Weights of a small mixture-of-experts language model, trained from scratch on English Wikipedia.
Size: 11 layers, width 320, vocabulary 8192, 35.3M parameters.
Experts: 64 tanh GELU neurons an expert, a shared expert of 128 neurons.
Training: a variant of Muon for the experts, 211M tokens.
Below are experts of layer 6 (counted from 0) of a mixture-of-experts language model. Rows are named router (the router's row for the expert) and show model dimensions 240-319. Each number is 50 + 15 x the weight over its row's rms, rounded and kept within 0 to 99.
After each expert's rows: a language model's description of what the expert responds to. This comes from a sample of Wikipedia text that the model never trained on.

# expert 5
router:46 70 15 59 61 38 41 36 37 32 49 38 56 67 33 69 81 70 72 52 44 82 56 64 44 29 64 42 64 34 32 57 25 20 67 68 57 66 68 51 42 27 30 34 49 43 43 58 46 64 75 64 34 31 37 58 74 59 42 44 45 53 55 47 67 58 58 43 45 63 50 56 39 64 68 54 62 60 43 54
It responds to: Clause and cell boundaries. Sentence-ending periods, semicolons, colons and table pipes closing a clause or cell, plus contrast words like but, while, although.

# expert 48
router:42 37 56 56 58 46 38 56 48 61 70 52 29 37 44 50 49 73 31 23 52 49 37 31 43 48 36 54 61 65 52 56 37 28 43 54 44 65 58 38 63 59 67 47 54 34 44 51 55 48 32 74 54 37 59 50 24 53 30 31 42 46 51 26 53 36 73 59 44 39 60 52 23 51 33 49 43 64 52 46
It responds to: Word-initial pieces. First pieces of lowercase words split into parts, as in na-ive, den-tal, vari-ed, par-oled, tur-tles.

# expert 10
router:49 42 71 59 47 57 76 49 69 54 52 24 54 50 51 44 52 71 56 46 60 60 62 23 58 53 39 42 54 40 46 33 42 48 43 48 41 66 67 56 30 57 57 51 48 38 63 43 44 83 76 71 32 31 68 99 33 49 51 49 62 39 75 47 59 11 47 62 38 49 70 67 80 68 66 55 46 56 40 31
It responds to: Past participles, suffixes. Word-final pieces like -ed, -ing, -ly, -ated, especially passive participles after was or is, such as established, known, used.

# expert 2
router:56 69 26 52 51 43 61 56 53 34 37 28 51 56 30 76 53 91 73 26 49 60 45 33 56 18 88 45 56 36 43 40 37 47 43 60 29 53 56 51 51 44 33 61 31 61 35 42 71 42 66 24 46 50 27 78 62 48 40 63 66 71 46 00 56 61 49 52 56 59 59 54 58 30 52 40 63 64 51 64
It responds to: Brackets and separators. Opening parentheses, dashes, slashes, quotes and line breaks inside tables and infobox rows, such as "(inches)", "(residency)", "7–3".

# expert 41
router:22 53 55 63 40 72 64 56 33 22 73 43 57 82 57 74 39 70 44 28 52 48 28 25 63 25 56 30 54 50 59 55 49 39 48 53 21 55 54 64 25 62 50 72 63 62 43 66 40 73 55 42 33 34 36 56 67 45 42 56 82 78 60 37 54 40 49 80 38 55 41 62 28 70 31 62 68 72 54 27
It responds to: Name syllables. Syllables inside personal names, mostly Japanese (Kazu-hi-ro, Yama-ha) but also Indian, Arabic and Slavic names in credit and player lists.

# expert 3
router:42 69 70 69 61 61 44 44 42 35 46 49 50 46 38 67 52 73 43 09 58 66 42 13 53 37 80 61 37 36 51 57 43 12 41 49 50 61 41 55 57 35 68 37 64 44 40 60 54 54 52 75 46 51 45 86 65 44 51 32 33 62 50 52 62 73 35 36 33 42 48 75 37 54 37 64 50 45 27 33
It responds to: Line and heading breaks. Line breaks closing infobox section titles and list items, plus heading markers like == and ===, sentence-final periods, and table-divider rows.

# expert 4
router:56 68 47 45 58 52 61 53 68 39 38 38 63 65 28 80 43 61 44 47 73 47 47 57 60 45 45 48 68 54 42 51 37 52 65 32 34 57 74 58 54 51 73 57 34 46 42 52 55 77 48 31 14 44 55 85 58 50 55 41 72 56 71 35 65 26 64 64 56 63 44 86 49 55 43 68 63 63 43 21
It responds to: Main verbs and prepositions. Content verbs and verb endings after subjects or to, plus following prepositions, such as highlight, founded, played, with, against.

# expert 38
router:23 52 65 58 32 53 62 40 74 36 54 35 59 30 22 60 58 87 51 39 60 84 63 62 45 32 62 74 59 59 64 59 47 37 56 64 46 54 85 63 46 47 61 54 40 42 69 74 41 52 64 21 66 53 35 64 59 21 35 45 46 63 54 35 52 32 38 59 29 56 79 42 63 53 34 33 54 55 29 67
It responds to: Occupation and nationality words. Role nouns in biographical descriptions after nationality adjectives, such as actress, politician, producer, guitarist, director, and British/American.

# expert 46
router:46 52 51 73 33 49 53 32 57 49 75 43 54 44 77 71 36 64 59 36 63 50 50 38 63 36 75 60 50 58 33 30 30 43 60 63 54 32 48 74 60 58 65 57 61 52 59 44 49 57 89 48 30 48 60 53 90 17 14 64 74 65 45 44 44 64 48 31 39 37 92 61 71 54 47 44 46 36 52 30
It responds to: Nationality and proper names. Country, nationality and institution words in names, such as United States, British, American, National, and suffixes like Syrian, Austrian, Botanical.

# expert 11
router:16 47 40 76 43 78 49 35 65 43 61 30 57 45 36 54 60 79 56 43 64 72 54 48 40 48 57 45 76 40 56 43 39 59 76 41 45 62 61 51 65 39 58 38 45 73 54 45 32 40 38 38 65 64 42 69 51 34 48 63 80 59 49 14 35 41 34 60 53 30 43 38 47 42 39 27 66 71 46 69
It responds to: Reference-list punctuation. Periods, commas, line breaks, pipes and equals signs in bibliographies, species lists, disambiguation pages and tables, e.g. "Muir, Bernard J." initials.

# expert 25
router:73 59 47 63 64 29 19 51 55 41 46 34 59 31 45 35 59 61 49 36 70 48 46 53 53 54 67 72 50 43 47 62 39 42 39 37 16 50 58 71 40 57 68 59 57 59 45 31 30 53 47 27 50 63 57 53 72 62 17 50 47 57 56 27 59 39 78 25 34 29 57 69 81 61 31 51 44 49 36 38
It responds to: Concrete noun word endings. Middle or final pieces of common concrete nouns and adjectives (shaft, flash, cliff, wharf), plus whole words like water, level, light, structure.

# expert 8
router:54 65 22 71 34 60 67 49 42 37 69 24 44 23 65 46 66 57 73 41 51 66 58 56 53 68 64 52 70 50 45 69 44 45 38 63 00 54 56 61 59 33 41 53 35 65 53 74 27 93 33 62 55 53 41 34 73 37 40 59 74 88 62 46 42 49 58 17 57 59 48 65 64 63 69 42 68 41 51 36
It responds to: Foreign surname endings. Final or middle word pieces of foreign names, mostly Scandinavian, Slavic or German, like -or in Audbjorn, -ov, -mann, -ler.

# expert 33
router:24 66 39 42 38 41 69 55 18 46 71 36 30 41 43 56 46 63 31 34 62 60 70 33 64 57 73 64 51 35 68 60 49 21 58 38 26 56 76 82 46 65 56 55 66 52 47 65 69 83 60 42 39 41 50 68 69 00 54 57 46 68 45 41 50 53 61 23 30 53 45 51 37 52 50 39 46 48 46 22
It responds to: Final digits of years. Last digit of a year or number in tables, dates and lists, such as 1994, 2013, 1964, and the minute mark ′.

# expert 9
router:55 56 39 47 33 42 52 67 40 32 37 50 50 79 20 49 43 79 24 40 38 45 20 49 58 58 67 26 76 50 15 51 00 69 23 72 25 70 54 42 41 32 49 44 26 50 42 39 63 44 40 36 40 32 24 56 60 50 25 49 77 67 33 27 84 52 85 56 75 48 68 53 63 64 59 76 63 53 49 53
It responds to: Joining punctuation and spaces. Hyphens, en dashes and spaces joining two parts, as in 16th-century, Spider-Man, 2001–02, 36–10, and slashes or plus signs.

# expert 57
router:13 60 69 67 40 32 52 48 73 45 33 46 62 34 45 60 67 73 58 34 56 68 65 55 59 51 70 24 44 40 61 59 58 41 70 53 27 67 45 75 58 33 56 68 60 56 54 39 43 36 53 37 48 58 25 72 39 22 39 60 83 67 63 25 57 25 73 60 39 38 61 68 54 67 34 63 43 92 46 64
It responds to: Codes and table entries. Capital letters and digits starting codes, abbreviations and cells in tables, such as DB11675, LB, 25A, 10.83.

# expert 44
router:34 56 45 44 37 50 61 30 59 48 76 41 29 37 14 72 56 67 52 15 67 52 56 37 56 43 50 54 37 41 38 51 23 47 51 42 18 73 67 44 50 67 79 53 41 77 62 40 72 34 64 29 53 49 33 53 43 50 28 74 76 62 51 12 44 34 57 56 63 44 51 51 34 48 48 59 76 67 42 35
It responds to: First name starts. Opening pieces of personal given names or capitalized words starting a name, like John, Stan, Jon, Ka, Ko, Ja.

# expert 23
router:53 56 48 90 62 46 46 59 48 38 62 53 62 37 49 42 71 61 43 23 71 49 63 53 32 33 48 59 47 21 55 64 36 13 61 53 36 53 62 58 51 58 66 42 45 48 69 49 49 43 66 39 44 71 60 42 90 38 42 87 47 43 44 29 41 42 63 74 39 56 49 53 54 59 59 62 90 58 39 48
It responds to: Copulas and word middles. Common verbs and adverbs such as be, is, became, more, not, plus mid-word pieces like st in Sebastian and Agustín.

# expert 42
router:47 77 40 57 29 63 54 50 56 35 69 23 57 45 47 90 55 45 37 40 38 62 42 38 58 54 62 41 60 20 28 64 62 59 56 55 26 48 72 47 42 47 60 39 35 68 67 43 36 52 66 55 52 57 34 55 55 59 51 73 76 53 75 14 59 42 57 56 81 52 48 49 86 36 42 61 66 71 38 54
It responds to: Coordinates and odd spellings. Degree, minute and second signs, colons in times, digits in coordinates, and unusual letters in rare place or personal names.

# expert 22
router:33 66 28 54 48 46 54 19 69 47 54 47 90 64 49 75 40 73 34 40 56 57 81 31 36 33 52 42 44 54 62 23 37 42 62 63 45 40 73 52 34 55 86 44 44 54 74 55 45 82 87 41 56 26 54 51 32 20 48 56 48 59 41 24 67 38 50 25 57 40 57 62 66 50 37 47 64 62 56 35
It responds to: Non-Latin bytes, mixed. Raw byte pieces of Japanese, Hebrew, Greek and Cyrillic text, plus scattered word pieces like -tic, -matic and verbs such as giving, create.

# expert 28
router:49 44 29 80 28 67 42 31 43 35 48 38 47 59 48 47 58 65 37 41 60 68 48 47 45 24 59 58 63 49 62 74 33 30 52 54 32 75 43 54 72 45 62 39 69 59 51 28 31 55 69 38 28 51 53 53 54 39 34 62 47 50 68 39 44 49 48 47 18 52 40 61 35 62 47 45 57 48 56 53
It responds to: Copula and auxiliaries. Forms of be such as was, is, were, been, being, and the re- prefix after them, as in being refounded, was rewarded.

# expert 32
router:60 45 52 45 54 56 67 57 56 39 71 36 47 31 51 72 40 64 44 04 72 41 51 46 80 29 58 65 45 64 12 39 45 55 56 37 37 59 57 58 39 62 64 46 48 57 65 32 57 42 63 39 51 38 62 52 68 37 19 57 66 39 37 51 35 46 29 26 61 69 53 52 49 50 43 38 77 84 54 26
It responds to: Place and name completions. Second parts of proper names, mostly places and institutions, like York, City, Angeles, University, States, Creek, Petersburg.

# expert 52
router:47 65 23 74 53 55 47 68 42 56 42 38 75 41 43 50 59 50 78 20 43 66 37 61 49 57 55 40 51 53 27 41 48 45 47 56 57 62 47 47 24 53 51 39 39 90 29 66 29 76 57 54 39 41 63 67 45 38 18 63 45 59 65 42 59 45 81 27 48 69 39 72 46 59 46 46 53 50 47 51
It responds to: Word-internal letter pieces. Short mid-word pieces of foreign or uncommon names and terms, such as Deidrick, Duologue, elegans, Boreum, after de or Le.

# expert 45
router:08 68 39 92 29 48 41 39 55 33 62 26 48 30 45 63 76 55 60 44 49 58 65 25 59 49 61 51 44 43 53 47 47 30 68 73 40 81 75 41 50 31 74 60 39 43 52 41 34 39 57 28 35 40 47 67 50 15 27 41 40 81 55 22 64 51 70 33 49 45 51 49 57 45 39 25 55 61 44 19
It responds to: Early digits of years. Second or third digit of four-digit years in birth and death dates, such as 1930, 1993, 2014, plus born.

# expert 34
router:40 58 37 51 56 41 50 65 34 57 32 27 51 37 80 53 60 60 62 40 36 51 47 46 61 47 68 49 63 49 44 42 25 60 51 69 62 83 62 52 42 36 44 58 56 57 62 18 58 54 66 36 21 35 44 60 31 45 07 34 76 52 62 49 40 44 57 46 43 30 83 58 67 35 61 28 57 65 48 56
It responds to: Years and month names. Month names after In, and the first digit of years or other numbers, as in November 2015, 1802, 1998 Nagano.

# expert 14
router:37 37 32 46 54 66 41 64 49 43 71 34 74 17 67 42 59 53 23 40 64 73 78 28 25 57 49 68 67 53 35 53 37 50 44 48 17 65 70 64 34 68 33 25 59 49 54 48 61 57 42 68 60 74 32 38 45 36 14 71 62 43 40 28 47 47 55 38 26 59 66 44 45 48 46 48 59 44 40 52
It responds to: Name-ending suffixes. Word-final pieces like -er, -ter, -ton, -ner, -ley closing surnames, place names and words, e.g. Dexter, Tranmere, Yesterday.

# expert 18
router:46 59 44 39 46 49 43 64 49 30 36 44 61 38 33 77 53 86 66 33 41 53 27 62 45 60 67 55 56 44 42 77 18 45 32 38 22 53 81 57 29 53 38 54 56 54 66 58 63 58 74 37 43 44 58 54 87 49 28 47 87 42 53 69 48 32 57 54 57 51 66 79 48 39 60 57 65 68 49 43
It responds to: Sports and award nouns. Nouns naming competitions, medals and honours such as Cup, Award, Championships, Gold, Silver, doubles, often in results tables.

# expert 6
router:42 69 55 50 58 33 50 48 26 37 66 32 48 51 55 57 59 99 37 43 57 53 32 18 47 44 99 60 55 61 60 55 51 57 61 56 64 64 46 71 43 66 33 60 45 64 66 53 58 57 75 49 38 78 39 54 43 49 52 64 56 63 40 35 88 35 65 54 33 47 66 72 28 55 34 39 61 48 27 35
It responds to: Table row starts. Pipe characters opening a new table row after a line break, plus table separators and math signs, in sports and discography tables.

# expert 36
router:48 52 44 68 77 60 60 39 25 35 36 38 47 27 53 48 63 55 44 36 52 48 77 47 43 62 71 37 65 41 51 51 36 56 36 85 54 37 60 69 32 45 58 63 44 55 75 33 37 52 60 57 18 64 71 69 50 68 36 74 53 74 70 36 68 35 83 45 33 37 49 53 47 45 54 47 50 71 57 45
It responds to: Name and word continuations. Middle pieces of proper names, months and words, as in Val-ent-ine, Ger-ing-as, Angeles, York, Ricken-back-er.

# expert 55
router:33 75 51 47 57 73 36 44 34 44 87 22 57 57 33 71 62 64 36 27 67 60 36 39 46 29 42 38 81 60 55 38 44 55 49 54 41 83 32 37 40 80 67 28 19 52 71 43 54 51 44 43 61 49 42 63 51 27 31 43 31 69 48 47 56 35 82 39 59 64 44 58 46 60 62 52 64 65 28 23
It responds to: Romance-style name syllables. Middle syllables ending in a vowel inside foreign, mostly Spanish, Italian or Slavic names and Latin genera (Cer-ro, Ricard-o, Domen-ico, Stilpnoch-lo-ra).

# expert 37
router:50 65 31 56 61 43 52 25 66 53 76 51 44 29 54 49 47 60 43 40 53 41 41 79 31 42 51 56 37 54 25 54 60 35 61 51 28 67 46 54 36 85 46 49 52 55 51 41 39 53 65 73 46 55 51 54 80 44 53 43 50 84 68 39 71 27 56 57 68 30 27 61 36 30 69 57 51 62 46 53
It responds to: Mid-word continuations and openers. Middle pieces of longer words (Nev-er-theless, Wh-ether, im-port-ant) and capitalized sentence openers like It, However, There, Some.

# expert 60
router:36 66 46 60 50 53 49 51 61 44 78 37 55 64 22 40 62 70 60 41 73 53 49 67 55 47 56 37 53 39 32 76 34 57 77 70 18 82 85 43 55 34 67 57 57 74 96 50 62 50 65 24 65 53 26 37 50 25 24 55 46 83 41 21 69 19 60 66 57 42 43 64 27 37 42 64 47 81 23 42
It responds to: Taxonomy colons, foreign names. Colons after infobox labels like Species: and Label:, plus of, de, la and name starts in foreign titles.

# expert 12
router:40 52 41 72 58 37 51 47 15 21 71 34 49 43 32 54 84 76 55 52 59 92 29 43 53 38 91 47 48 67 40 72 36 46 45 61 38 80 84 67 51 32 30 57 39 48 61 67 64 57 67 60 52 57 49 41 70 61 37 39 68 58 35 46 64 42 57 34 38 55 57 68 16 59 48 54 62 70 46 43
It responds to: Mid-row table pipes. Pipe characters separating cells inside table rows after numbers, dashes or names, e.g. award results, squads, census figures.

# expert 63
router:35 69 52 39 61 61 49 56 46 34 50 36 42 65 18 58 53 68 26 52 75 51 54 38 38 24 61 26 69 52 46 51 38 26 78 70 28 65 49 52 54 31 43 68 37 75 81 49 34 50 63 36 53 43 28 42 60 38 47 60 68 60 54 27 48 39 54 61 60 42 44 55 50 62 64 32 48 67 55 71
It responds to: Infobox labels and list markers. Colons, dashes, bars and by after infobox field names like Born:, Preceded by:, In office, and list-item dashes.